python train.py --n_layer=12 --d_model=128 --n_experts=16 --experts_per_token=2 --d_expert=96 --d_shared_expert=192 --activation="swiglu" --moe_layers=[1, 2, 3, 4, 5, 6, 7, 8, 9, 10, 11] --router_score="sigmoid" --normalize_top_k=true --routed_scale=1.0 --balance_loss=0.00652 --balance_bias=false --n_groups=4 --groups_per_token=3 --init_std_router=0.0271 --lr_router=0.00127 --vocab_size=2048 --norm="rmsnorm" --norm_eps=1e-06 --tie_embeddings=false --optimizer="muon_variant" --lr=0.0105 --beta1=0.95 --batch_tokens=[32768, 65536, 131072, 262144] --seq_len=256 --train_tokens=421600000 --steps=4176 --dataset="wikipedia_en"
Below are experts of layer 3 (counted from 0) of a mixture-of-experts language model. Rows are named router (the router's row for the expert), gate (a neuron's input weights, with its number), up (a neuron's input weights, with its number) and show model dimensions 0-63. Each number is 128 + 32 x the weight over its row's rms, rounded and kept within 0 to 255. Numbers have three digits each.
Before each expert's rows: a language model's description of what the expert responds to. This comes from a sample of Wikipedia text that the model never trained on.

# expert 9
What it handles: Articles and possessives before a noun, such as the, a, their, plus pipe separators in number tables and semicolons in data lists.
router:146116149156081170155123128172169142096080176114090154137098094155128151156163115127124118178079102065155105121154140126196123173093121160177122093122074085106166106035125138089152195183137158
gate0:212076122114082126113125158180145174144098143096215089108111160107144103136142110119107134217114043120131160162090135120166135138092151105184123123121145087090102122167093166149170106109176100
up0:086149148157148141106159076089046137083126170157105138120119145152182078115075165136104159109104136115140143104144152141138109148109157188107123160158115167181108093119082113094056097172078148
gate1:140115185102130137119121167091193088102120099075125069151123153152079093139168165082147149086145136071129152082135182103148122127090097170124130125109111065115160142098098092114070110133166135
up1:149089166114106125096129154038054065149125122144048129132128104100118174142119149150135140121123105152154152095089162103144103054112211147044113153123092130171110174172090185115090143094114170
gate2:096104168087172123118170141144139134111137129169164143177097088107094116095128158221138112104111149119179145137089080219081115127123113136182171127161076123130158150103117178104114179125113163
up2:158187138099159116097143126141113195148134146137099113081146143181197183100118132088165123185149151155089149159182156160143086057086045140154112112116115225116110126120128105146086129167126176
gate3:147140126126162131166113138106144186115150172121179104155153114118158135144129152094128155109141108153159096069127175126107156156135178207099151098093094133164160118130142113141187081161138105
up3:094147158126142156138140139045152148121141052115133114177125151126085099109137116113104123112103096165178113122099117112147131105147140134128138109169136116175101148175170083103107097202100085
gate4:157077152120118145163208128146150161125188137128145148138168146110103170140116072128140137152118107076196112223148160159128127134162120072157099127140109121137146143099129112100131229132084147
up4:145118150159128102085098163125130084095098120120134177129126142152148173059128111106110169135125098176208129183154166125140102083118164130099124088146158155065121195122113075127115100084158092
gate5:121185113101143100148191141094158118131157108132128075139096131136149144078132142166132103095100134156116121090204163129112114099110154121200078165117125148122140074116125106150159122082142109
up5:085130132104142141050188118137158157156083086148066091177121165148155154143143124134119051078156188106076090104179157109152207115147125129161130110126132107089121159134154169158208132061117123
gate6:163124105122125130206124188144169119154124073156133142132093136088121202144156135122143112135124118076157132182128144205113106118152131179095132120100161137143124173138139132072162171113104131
up6:118089120129178133158101135181126090152083070185140122201137118120107167072114163130187098117119135164163092176182175156132117131160125169143162117164177103094195170176177162155145138083120161
gate7:102206123183084166078092178169160104155077157114083144134069110133126092116104080070115095150173119095155137128139110127134074103115164141096164152207123171106092138111111091119139184152135114
up7:112145085185165106163172153100169108119148136164155142180131167122186090097089209114156121093155110106182105181155125099080119121121120113130174150122122195124143135135138125146133090085115127
gate8:143173123150129154215128129113127124139146088133106113153134125121113172119125130105153101059103151163143185132145139175117197095132144163114135087079106148163163085142140164130179161119152189
up8:180112121110139158113132137131152084102081142123132125109034116130107108143094139119145158113127119106126083121133070143176096131141151145104144140063079186095136100083160125156126117172103172
gate9:140121105103110136128146108120190091117130169068157134095059113099081156106073156138141149158115184111126170228104137141172140116117135152104179137137102083104118088105100158099118146122136095
up9:132108159146085156139095129126169115151186146148084149167191131122139104149129088153093175135090139192120127152094160142028130123119196093129083118090120120097174185112123145119110098141133134
gate10:191201151164131156085134164107069129097089045131173123117148126167050132096180090149110119139116098106151156173126154104135141124091151129089101182141137110129112114028123118116136130158124175
up10:120134106158154097117071117068145109108078117182135173097115119154130110153112125114034124115120135110115124058110077105167134124148115086092180112119107096115113136099092107130134141167177146
gate11:114143130173115138151071071113136172155192118078138074168090137107166134154076182110073147107138067063115106156154116108139137158118118124082082107108139126136125106158155063142112118148140052
up11:204130150157125096149168114163146137061171156131171074171115110101146134109142125117102203098129091128082163145124204134113147104103087106099118158143152118159190116104145119109135075142161115
gate12:154124105092059070116125142156128195123155189116184140169153116182093130162104143136164138103128187067084152112048119130175137074118166160101130096131157118172081103174092147155162146117106105
up12:096132114148121138089159191083135165162118168172144139043145187137159131119129139097082129166139101074135117101163109141109103179098105072147087151152119159138125161107175153126189118097092122
gate13:136163121141046123088181093151127090084099146159140143077106102186146164140139071169102136108110141120141189122159120123133128144156117101081162158103164107117123126143120167174129119085067074
up13:172149148160136108118169104099104095149090101111183162130132121079113107160197111146135176167142141095149145173176156142204085092182174095141181121118123111156100136101094094147137191135098101
gate14:139146060185108159092119126127103141155072136134088123174126137119126123107061127097088151129071121115112109153138118110146087193056122110104108121120153096133133174084132072141126143071169124
up14:131150091178132168111089164120160154169172182160115100151148151097066115063120145122098097108152097125064119118122134103162111056139118128092129150085157197071115142114156093144147186104177137
gate15:140106154127142149097136137147110143159072189084088209140138132126117095174148121072114104144118124120111133141148132073107054171095081111157087099144115175125083086140144121114108127147119156
up15:131129119100188171173137137094189145096140149120151146115093129151149154188112158134181097171096159138182111151195156126121142124133159133168114158119111103148167220109118142119150172156114113
gate16:178132090138073108082094163121209144167112104124131083129129086126119184134136127170102107116160091158146102065138120109099092137122120118121095134153153097202191170167106157131124112120090146
up16:060166134117158121174112072107125134093130132108083102117114066196181142092135128167098126137147119057136161102160108140106070130050132166051119094110095165140143114172117130126098182163158113
gate17:107080102143149123111176137084086112119109200148197161106149138207084147152112160127134113130126112179148115109175113117158211128131119098092141109115176095140088046138185112207071105142156148
up17:096144142100117112200124129093091083069159097178116160188127077133094127129148181110106099202181145119072142079170140171113168115143055125119175122126112168095152079114162113183117161121117156
gate18:154093128080048136151158109088095025180164107112151158128114120172107071138176192101111105107142104141128147076120104133121094129134138149128126117142154178136120119139116143119140145101090151
up18:166156172119086138169155120175110080157122162150138114122143132150127141053092149144077094136109115141149212092114122066143113140155165124119139134101125120158131070141168107074095134162164146
gate19:115153114127143166154101126089134127117132146140098096092085109195177198172142111153078150185133125084145134115144124067114123147088187124129124090074155153141122161161162134114095126107125139
up19:133102113105063142158150132120154129164118124085114148147146113073125167108115146154141091154165155151107105122135183145194108086103156093139134144082095091103186134182093070172045148143135125
gate20:114111139235161170155150124082173087121155139100158117127064138057103125132114150156111144105165112149148124128185111125092184114109088137128124108104153071123158154145131173158148138113125138
up20:078118142095136134065126100118108158154147100103113204113133121158107046115137143169118115165114162140147146132120160126153186115129173126126133072152104092135155096163172166127168107158119161
gate21:131138144100126092200120173128090141078156121164191160134103132158184138100142163166137128087129127102135040137159139111153112076156117139124105108110130131171096145080091159181115148143086199
up21:142176151170131079132148144106144126130148158205135144138124123142189092133140127092139121147118107084130088205182085162133086156159103071155129118122125121072096096057117116170078144179139159
gate22:143123105175123116130109167143146165120197129123102169108074117111169148118176093126212115123079126173110100105157146140117151181104072127057188090153149159151146090177132116120110118119125134
up22:115131104151152155091161074099103132108132168095137091121104100171091105110100107080116150132203128117146124150074122092124152137109141089180107197141122107155164180124087144126113055157185090
gate23:105127108100109168159136168117145136141134136186108110140062036073148121129099112096156106157109166143079126146093156160136119175164124153114132142143121109145156110141168081146128108146102142
up23:090139150146148156106116085141152123107152131105138109114175069105102131145140138098098174190083118078067101113112129127040163124124081132142131150104103114116158149078096098122101091125078066
gate24:166129125130115076125135106148165125135042154090176148125140138132096158103161113134130126091120125134146167144133097120195130150127100174088062092204130129062149150151126127141109085214122161
up24:115047128180121093138099109095138080139108126124161146143123140122050094129135104172120162105126161114133161144082125148116164129140100125077111109167116133133126107073081110115096082199172176
gate25:128181124128094156117139111153117133108113119140123132109111170177165105076082171107136136173096164112161096130142119081126069165098146105142114138069155113112045102114198117144115156139087164
up25:153123092128104126115101164135107114091142041090106128200126088145114160120149158089146069122159109147079129083119073162138115178098097159103145150082083097082153106165128140081159081115188147
gate26:069107161107115155115151123185184100137104138113150156132133147153128086086159176159129133194097141126102104122093136129198080160126083163178140167166118103192112159097117063163130122056074192
up26:146115076138097118109123147194059117135160178156141110150133164133048098175083066104119137156166098078133137066141165116119139158127109097064101129091126117148060139112156109109131133195135112
gate27:118180118167084175127100102133115142138142122216130120083078147111085124173152113151124118128139110151113131199099123078152107119083154129128076123135089149154108088133142099084114119183101119
up27:097146173125128125136128119097104105033106174171146092129076135131106122140139151095142180134085075130152097123156093078168148188111154096152138130159117136195153124124109084207124144156111147
gate28:099179095069062121128137077126132119149174184099135170162088121109075131198153091098154143169115097108155133162110150057123091163073135086163149160106086168155094103095124100164127140131146127
up28:133116105140131118150092136136160113172138170121183196190060108169125118172077144098135134181145093103130120081165169127079088130115132135171126136088109143148135187104106150107114180101192101
gate29:167111176132093054152110143170114139102163166172153091158117096142140127136081120166094115098134145127126111067154139119136113159147112158171155112124163113122168087126081181144203106100129171
up29:127175143069151153118141148160142133163122150182164140101099141153083117142092191106093141158163132113142088158163114109116093139153147163162154146066130180109108183113177085069156154100116100
gate30:125163159101102160055151116143172160155140097102136141118097087147159129116120168121130140199138214108131121086143136088125158119128203110122179140137075113168118089093129130137114079102152199
up30:101103125103111145094170093083150167154089124163120162125149116137130072160071134164134138109130071133141141078118156163157135137150119121140126160163102130129079175171162119143146121062093123
gate31:150193152114172146157161148123120113118135117109138157097058161132109130108161121135135124182097109174124139153052129185115141071077120133075121175092101092079106143154107081108078076140160141
up31:064164130081126110090088143137131087101145133092184138156098126128132141129132164146109128076174136124120101077147073111092115117163134109113143209115105125152137140184111113121158154094137083
gate32:113118204167129092167119098120113205083169135090137188113093145145166125107077109126109099111141167063132113092127082096124124172077121159125147093147134141161131101152187078038154129138136156
up32:140147112163140118120154055115119145121042132170138122144203166150121087071164192160188094099099101097135145164175130132135208126124167114193109135136094106119134118109160119131097079130098123
gate33:144090145094083146125079107122077132075129174134111148080132110156118089140097131119040130153112113060117183078106113190117115146105130145218138129142121144132180113046099153138172140159150127
up33:073082099060119081088124103130084122115160108191099146126167145125171174108082124110123141099148103165120133172129174118050146078122159094111086122119168132172124137195149067153093076131126128
gate34:115142115133154101066150109118137168126064151177155094096098146147101113134126122103121167112130087090135162103065189164126147159186108117116078170164123098083086136094078101134154080134176150
up34:066098145165127122125131138169136097154115125142199101095135168122112183123146168128120111109086187202139111107141132181178098098117123156122116148135130074173112159125137079118104121143116147
gate35:144139110124081091138140160130160140167192129109122184185106089115149219107116127129086156140103115083132126147145136062166134131097152174103131235104154092159144125131121148119108144129144121
up35:098134126103177085136133135105142112165153123096145151086098120132097130143145081153149156108145136149148168102088125199083098101135187151129110155156122132124127095084137129153111105174120113
gate36:100143175166127159129160161143123132098142115148122151157159105176091196088152116081144120198111142149159112093142119173148058155062126148114160112114132052120066117027152113076132093167134127
up36:154168146153153154144197062139203174157077105176153123133118137114194122133129128109114094085121162131124102136113109091108167164126090150141203104184126124059151165161113128156123170111111083
gate37:103083160140077115115086120119180120198176113120154152136162134129143158129127124119164129160137118129108102097108135073162147158099163138179192144112086144149097150106076109110127080124144099
up37:102097103183179127119163114147121102081115125180095069177120115129088100123205108111148150074096132141083086099125081167174171117158147098105093170090095093128178181161137140154129179154129107
gate38:204060134155151117144144145210118119115086114119169104149123127100140151102155139094120133133163147160157117124103145160154122126121109176153083169129105133057060095084155092169096176090168149
up38:163196164180151155108139190110120167156137137166167116099107141030165158132140141123135154132167170120172184142131121188139156154184081148145140113119164128107100116107173194107111149093174103
gate39:087143096146108170091099143077114146102123119135092172119121128133133089125106068174145127101138051195117089056144133126126151118133103122158102089099072179166137089112150130165107110149044135
up39:101117095139156103156109094116090083071138159183113174100125123151142143118142098105153212134105120137210065137096128134102069100138119138103088144056105130096107132147094113169163077131119166
gate40:128142141118088122117172088129210143131187158115130136093170154178056133100080179151166147151172106065113119109113126157117109081127168130065148118064061132192139120109139116099158154096104182
up40:098127114108087107093141147110151105136094082134068116111109152144120187102100133140139171119160143108107114059136136125098099126117209152116097107065065101107091101101175152121158127092111154
gate41:213146135151177133128090123133124107116176149126119154081184116174106140202135153129109140175095134106116104115104141096128114082052114132084182121094143095126151085138144190167204140134117090
up41:078150136147222136042127171092119132165146140091099100162139115142099188144135156093111127149112107138131115128083131139183148141135090180115138086117154149147144111132176148209119111069069111
gate42:132184181081141101085187145162107191187080126172139142109109176131163149143120110124114124111107168154144066124154050117177108148130076101108149138145106061137062121139108142101162101097162134
up42:087125085138137169130150171159087152123082091145077095157122105147135105155128109137123059106136181145080097173135166152172181152071134101105168137163169106156174143109108138097100168103088108
gate43:126149113123120108091158116078091147123159125111138081086102071145199144114132075119096106176083120117112069105137158103071168150157105124067162193101135085099092087142152120122150132130127142
up43:144066126111130085079181102106149220118095147101118076111174178129186167117110128075162127136177148107165071118112140129125164155143135163133105169164140161135094160109151113104095138078109143
gate44:136099154105078073128101117168142085093091148183079140113117148086021172136081076114120161156102162064146093126120197165080128163100137129122133117163104071091168142117148162102139106116111190
up44:125149092160099092143087111123126128121163162171091088130146097161149130078180150102101122140240113095106113145161149126127119090125161160156101161121143120217088136174163132196093175114133168
gate45:113152108150176122060108113094110156142116121115084086151161164145113113084150150130158056130136139117144106141164142162128169126119146100156119102118146129096156158181160181114214153157120125
up45:158160109115126076151130139175120150057104140124164135104104167088170167089137079170094182091127121107152091067189059166098156130150142110151128131177137123144100123152095096178126143142134137
gate46:135181139081166119099097140113128171094150134141195204122104124127113133148219131182149073152117162098130147092184209121136087153077142145103184089109102129130078121107135158053117136119102179
up46:127171095191140123174179149140106158137164126107203204154118141100134188105132125148156088043116061141124147135170162187086136158146133181081143125116131134147112169174114094142143125126130163
gate47:116109128073078033129119096173170116115167074095138170131147089120133115171100139139124106099097156078095094178130101166143127128161152139091130145102109093131144053091148163094155193145112124
up47:157134078118158077146132118112124111152136106144177136168152103135142122139158173134093195132138173144050134113114113168105107162141131143189112113113156104126180167115133063146119140118169177
gate48:150154072168175123173121113107122086092084142151181175097145132164127090160116126134128110130101175102168063150118110179163139142164094130137081190093095081130121101120086160076117155124129098
up48:086208092097089133163110139132179038092110107137111095129130125112092120121114115162149083124123135086178067148122109158171120139188184117160103120110136118087130064125213153097141117105102142
gate49:080106140108091140137154106117174105139134175087118143145084105142095161098124110138188044164128135115117198145149176148176161111124112096148137093109103110139110120123103143134136115110089124
up49:073112121165081097174127133139193140163144099159079158118150082179108171088116085112141118156088133193089105139080114136113118089149093159182091145184168128162104077079164097165169124144164129
gate50:160103143117127151116137111121100116127126136140174161139054131139075122091079139100162114062110138151126123101166178145085157159109133151148138134199182113171126149056119127133159142182189178
up50:144084112167142115091116115114091107121163160141189167166089106087119088126139143087117167087108127174132156157116071158120103164102093112159100176150059135133130159129147133138164082144117117
gate51:152140063150074132110189094086120181113121130168110165103149142125178141118135094180155074144100133141118057147134152138170125153137123148174101127150146170155202121161086111082129156146170109
up51:141108151107148154136176093068112151103114185172092155138112133152143112135081131134085142147191132102088083085043135138098080144123156117135146172130155072095154065143151124129173138106121139
gate52:109131121165140133070142136143182099122146107130099155105140102180091045125120148137174084128171113138136112072127099133112133082119125158127202152077164113148150139083108160097106136135108174
up52:180063116139149113177175104165136173103125166131178118153158095141167141076154166166087158121088113131098051133146139153150133032152086152103143133165153074150109101129148130132143066180194155
gate53:160168120121120147092150129169136088125134144067114093153141155164119225133155137125108165094101153165165056101113134134186107147068097107141097116199141131088137120129133136137121117069130093
up53:128139135138112100111070097125084139147134103166093131131151095126102140121067132151137146119103132204115137160181187092132129133100149110190141116139074160099132104147088133104159169090125122
gate54:063157136125083132145168089139147173141119141079077126143103078144060103081190154131179092146055172122092180091084127082135125131134105090097114120155124117153122199137107109141087134081142145
up54:137100168160152165191144091159124141078118147182114118106133132118064150125123161096162121168147142112131145105106122126166111090108113130075129138187188144193089147147222110139129116179124144
gate55:188127177159119144119113152105093127131194157141130184111147114145111106125126086184152144143095114110162095161084174099158108104124155176086175113128155122122108165069125131121177135213189144
up55:136151133170121145097126065164097110140097160119155122188111080065078089141150130125108136107169085203155110100185075176162139162106118139126059112097104153155119173115178094139110073163166044
gate56:128173105167120162125145086154191137142153136164199109129075132122082157147100143128146110105115147124176139158076126108109145132110078127130085183133124216160097107074177106110149144106050127
up56:199111098112119095161073154125104147136143144112074099143132134094127143117184117175157111164162123132103144078144183082173152112178152153106148077152199109099096130079123083190186152163176122
gate57:132099119142143139151109163099133124084125126167099153128137107144114149188159129189127140107131115110096120133095131121104208142098079209138054103180144122098118114163114072106106187101193179
up57:139134143135100109132197141118154141185130014090144170150172109092087109136151117137119128069088172150149222110107145084135076176112082089113137126122119145096101123146130120158195136132154119
gate58:155128099150112140079090128083132111108195134127099097088145119139102123114119130097134165156118133115160122110096152175114096150108115134117155133132108111181154116131052164176112105124150075
up58:091078129160112071109118107199139127195173133107142146183099123075114122126162154133176069151129126091150121112096071207118153125075120184101142079152143090131150103120128164120117140197070145
gate59:153115127109095137175104117100180128104112124103086142113094122147158101111148155117140131142152072086120130157126106142118163162089159140129085151086122161083133162147087133151162144124133031
up59:153148130082177115111139160125103116144138064154141095113123168111111130119100155122102133128069137094077116072056148143102167104107106103137118113090186096152131098136170103100169105079139122
gate60:174173099089079162085151163093175143095153110050109127147149122095144131114108101068100132152110169147148133168129086104070173139106056115149158117078135117070183118105192120158181141104117150
up60:101141121147093135183111079111137100113149087162090116174109159203129130139120138128140121115138089078114114092133097150163068143138101151066154150097073164130122194114120187119074165177127114
gate61:108063175136119134120130137113135150135125144160138081157128127094145152150108183096182162120137189113031061119195199084116124109120142089133103123157197120096152121160110126114147151194125089
up61:127140218096103064061103146168132142135131159095095082139089057153107106181115099163133149149155119112161112128128102138169134189106111077177156112053115094077079113119066091095064133101081144
gate62:141150092109180076133152205174099116117124157165120135099146175133100111105105115087074175171111139174107122138096177191199116123152188089182128089144139110054181124136128126097166183161195185
up62:170125109145143148141139101166158145103115134178133088045123115189169176096130031145104075167108115149123122111122149150092092146121126188139086136150185113100127086132156096104112110162205202
gate63:130144139103108080080118138146130110071098157120101140096047187148136072110097120098148132150108177141124159125126135120160067111125110169155107104145066071167160121131101153119134181155150128
up63:135161107200077108154131110125125153110117128167122120130085093123167157107129077200116166111115132123129123179128113103124123154195093148104124148078048095156104146177145195108148118147111122
gate64:138163169128148142109106124079120121050149119118099155107154159096063077084152160141147129182101073105102125099124111092127148142187121147139142119166160116099074136096110154190140130141096129
up64:147150142129062161102151149138120123121085129098135111104169157052154157100184076122131184047142064152089126155145051179125061174140089083124099119135085149142098146166074100101109150104079158
gate65:114061084128084097172171142114175093139141123128116140134158139128137137127144131154156080139133137137119113149137169125142119173101170111063168084079044111122222092088108129102155139156105159
up65:148181103107126103103112176116133103176135103139153145120106127122151126125116101093137062092116153150120107110111132117161146197129102117086129179135147103171164075130149115133043098113133118
gate66:104108115079128146119116113123060138152095111112188132172095152163123135081153120115144102130080158101141092093104087114059128096120144145139178128134131171090150169176095128158160159180143138
up66:136121163136132136179156142134110137123085031129145166119171116158166159090162094140122110113115135030148096141051124138099178126125161111110114112143123124165133102138105140160112196157172146
gate67:103104129086093062140133135133143145143111147146126146103131101179152141106086167122140084155109110171088146127111118098223167173116129171142117026112156100106117130098128170174090158120194116
up67:094108079083116085111065124118157115129143107144133150177152121222101146087148109142110060191108116191125144155113107125213172125096112147163117090110077086084097132154057158116126142108116101
gate68:128106092173060080150169095176127149110170231175152149094101149178092133105104136126149160150090179160148151141146115149095083150098098080116170143152128124114129080112075125144131141229141138
up68:131121124098118095124142127100161141123172105117170161103073202128151151134115084169087089104134160149196150132082165106114147100103099227133127097121124118136172121117175110080085076169144106
gate69:171108155068140155074133132138153106129100069116115123161090131150191173114130144127143131119092169107169117182078168076109152184136073070176159091155171175162146152121133119092069155173075145
up69:149099138060145126068123132097142148110092127084127109142087162085159146140135183086195117117149056197158091077134131153119075156133147151219151078106147193130108097186142112123110117111108127
gate70:107119234181078156106140064112082115143134160167099139127137099104111126116140091150114118134075131116152130187144115093131095104125107120105097129097161086119138162041134170149185143106122118
up70:171102130111106089168142213125168162114082103088142110097132165073140137148103108122144132100072133109105166159106056129141100088164118114116147094086120087102131064168139109151145130129146087
gate71:064135114100129121196141105095080141183160162178090110127113152104128070126087133108118127119105130134096110160160128145114108071164082107178082119170126152151101076123114126157137166119063143
up71:122135106137151146132179157155092150119139134105171186161116099103155100161183059143101105082082112140152055138061136118139188072127097114060170125107141150070142158124122090100117121104115153
gate72:176122110080109151168108167174149153120162120116129162119165121175198173106103110175118107081081127135131126132137142179153119134098135137116154114172113062133078136137114077071112160093145174
up72:142212179126109150105128136102133142148121085096100209112094120125145151186163120136124071160158133164133103106145156151110152169105169153071152121101109154154074072126117133120069103152083135
gate73:075130113160103143130134166118156102074135138133154142139100139134175076151085196115127137152107088155105137147185142160135133196138135141129120087125107134122155127146150177102147210151158091
up73:154110057125088170070140161178083106088170115208129137166159157130153121132134092153092111082178182191149076099135160190117137150142114160145108147113123113109152148152092055148139094134161058
gate74:067166104126140113164131109126127083108067080124085129143090085131155175159149109109122139130098129138193119151118124067140132090077133079195125057133126077094070057149139130121129171100157100
up74:120163145150158083142092081089102151088126198135077132154150145097102120099145114138130147096123118135095081157129105200139117092063143127136115173140158152120140086118106167091162076122184147
gate75:126126177063126121191151123110136113053163171140168165139120109121102169159196155100088144173132113159110147147159135116170128145186165113149101129180077148137149081103132183127130167154135117
up75:101134086125159089148133115147113152130092093113119117120154125099127104131139129094063164097099094176144116042143126107150172143153120091100031139127089120172146143105107109084163125119088084
gate76:114169108164123055112143139089077110116093110058119093129139083117139118131133092059070074112148181088166054086101083095123153120121098104142155154158116120139156125125097097110136117144071152
up76:118179125126182094123148055131116110092155148142093116182179157138082177084137125104194135134150144092150131072079140099199161161165114148119144104165057100139124134132096129140152100069170182
gate77:120166135133150156144071159194090130160125158181101104145091116126094172099087112124105087070128061138112158156170119134162149143076146164191140166117095131136139086092120153096177135143064119
up77:069109160192161029171121135142124138204208120154117113174105158127141129171151107111121100127094112148089146126111122128128106080119037153153170140173145109093147094160176093154145132151135114
gate78:119104143137154145185065147095154133130073112148193145173134099020119194177131105099117117154127150175098132139138136177130141132124100136127137152153143125167097057026125130167122111126154116
up78:142184169076182185145071110117167133114087147127081066130169125100053157108106166172134167084167173154120145143150111150113131091131098153151157123161178162145123161129135131100085083189069158
gate79:118163116102115119062076090148121134135130133145071119130133094152104139151135089156135103143118134178149092125132125062149140117163044076149080063129112133137117147140118134107113135140147147
up79:124129149124057115181197132093120179117092148117160123111117138139129096166114135123139194064135106086086118167165101133097139099094151078090102156163140203104102073177133153091084138111125129
gate80:138145110182093161153156144116134158103083157110159170172153106172099113105188152041166121139148187100112106113133121167159093127171151123163159192111108136077134145182165162159127147089084146
up80:199146079091124150125204145103210145158147110119142192147131116153161095115205189136148126124093128156118110174098131134105118177162089113127193124086069126111151106179165102081183121123083117
gate81:149138137104111095153102147139135091141066151135107173133072117162166157133109152100127110143113146144137095110054128140126123144084062132130121116100141117107080102111098123165115060102136082
up81:125118128107164118031170165140127136089081126125120131158121121090138064077061139096140091128137208140130100135103142185115103087167112141091124116198101134133215122113087153069103156086135152
gate82:125091149174088089199119127103086146156082152121106209117166109068124147181103087120130172147123131165197104083167158174125079122088069123116114121094151159153161136152135147085181128157112160
up82:153181161070128108051113172147125094109048151124167099091109086140170132089158141166130110140130085121084058142144164107174115164169168115145150123184185170135162187094143136120075154173146122
gate83:107130100113152099142066116101119170111120091128122178157062138136101151134216094142152136137151079094109150132124102147241108136152171134148092134088095184127132134104089144121081131131129159
up83:146123116096085096178079101103138133179179143140163149091195132138172168147091157085131095128050086080099083097132085119100090181123115151132096163140107154198111057144120063133111105116169107
gate84:114145113130154109135161154120137155095138107129117175162132180105132104158117101188111089176151110088106111113165161127146148124110149170178136097074059084167078067107123185109130128179150174
up84:113082092129127168103155099109104109147137070096090104110050130134133070066191144112145091156140080112133105124112159117090091139123208125165081179086079139151159100107090105163167154092159117
gate85:163102128102104133085124078106132107188159112119138099126147130122125160116166128101138170139086123153081110132094161165112193123145103132137103096177148173156134138111114062141062097116158155
up85:088112063111106141076141211073193130098070167143094139094118155160085087100123079164117129167115133121137083151096124143150146139145138147132054131101112141086096110182111130102146132129099189
gate86:102149131184165080135097107099127118115164126133140107103187114132115155187154070106097120139171109084172138128122134220143165142124132126135187132141145122133170162110092100037106146090086158
up86:152146211115111094182136076092150172122173131169110154119159087113158133143138136175103132098102105079145139165040112153121078128136119113116147157057102113101161132140128111056076175130143166
gate87:123103161088080128122115143161093171086103153101157099134161097155075098199152053080100147135153123113073166104119098131157068128098141111097113071089116099139179166112091124140144204134080189
up87:140141108134108121126164129143157153116186100200103099096129112196121140137164073141102141105115168178170115108169151085075213106061109165116142126111157162103124170118129167163066176111140169
gate88:097085189087158109114109137138124111116110168128117163094125108087089110099200141145118137084194095144130136127212137126139128118123170122121113135103145161184163072148136095097087137172100159
up88:125133166138167139089081099131109110117085174123123166137030126128161183100147079075089134117144109154182111173186130144143139148194138123117142174149193108144143116105101150068117118111089082
gate89:149124203107165127166147135160084108132195194163088034167109098163104129174130140128146122142109167090167087089138129162115123105099093093061101133115121139158143141148183160194170157135149107
up89:111207118134124161128158142125134050180099089220123129158129164159143122101105039150157181160111106127102061102114158140109122148141145129103124171140127107138099175118094072131123146038166159
gate90:131076115137105135177126184169145160063142160133131142189126141123103144172150130208072135146179154119157094128135173110142134112087148117152144093141127198133129183088133152145089157148126121
up90:116076183125110082108098151120155154155163123112071175076133130160119151065093179090146129152106131128142141150149128177104112118136168188041147085104154113157187178140090144078153075097159108
gate91:054080095207105081124156114111117071159172139111086205170173094104131147127113130124104130150135142136128137127148118149189204104153173142108123153046082124109127090136130122119193133154120163
up91:104154117169093152126187165092159160126161115125162158167130144117092165136108067105204109158131135071116127127136118116126102167097083176143114147141138163113146163108068139106092089153145122
gate92:144152098108140105133162120181188118168153108166107140129200168115138130111155113103105161151102127129128186134116094192147134135133108133096141070118102090093115149127127048123137116137179094
up92:166133176152132119169181140142111147157077165111083138152148119083173129163108124149120128101136136163121128135139150154051151125075140084155096156137167096106180148117113102121085076123153129
gate93:151138199167079187174186122154132086147146082108130114105168145125145123121166132089103168099112065147164098124125162088171181182113092151165135105117103186117093131085097164102094161160126079
up93:077159121101135149159146125145151163144111108145134126134157126160111164155112122141083116085104060132073087161122098163158135139147119135174167126122130139117071201125092084121087154083128144
gate94:132110106119115061099141070105160086088105143107160159071074164105157107126149067154188142145151112157148135144128172149087158200075069112138079124125087134146195124070126143066116134128131127
up94:161061149128090101127120156137072074142159146051122136118178147139151120087131129096113158202127122062157123157135138100120164110159157124081112139129063107105142074104156134080092143106136083
gate95:247121148108145135138129153144109130139160102180151167137102138126137131118122155110174126132194148118107093122153195141196131137206103204113115123053108182113174109106088181067111163148144151
up95:091130151143064177199125115149102106150064113097183150150122124203120128077148171156142095075128139107135124110096171169111152095163161135178144119063127095144120141137138122207147104136112148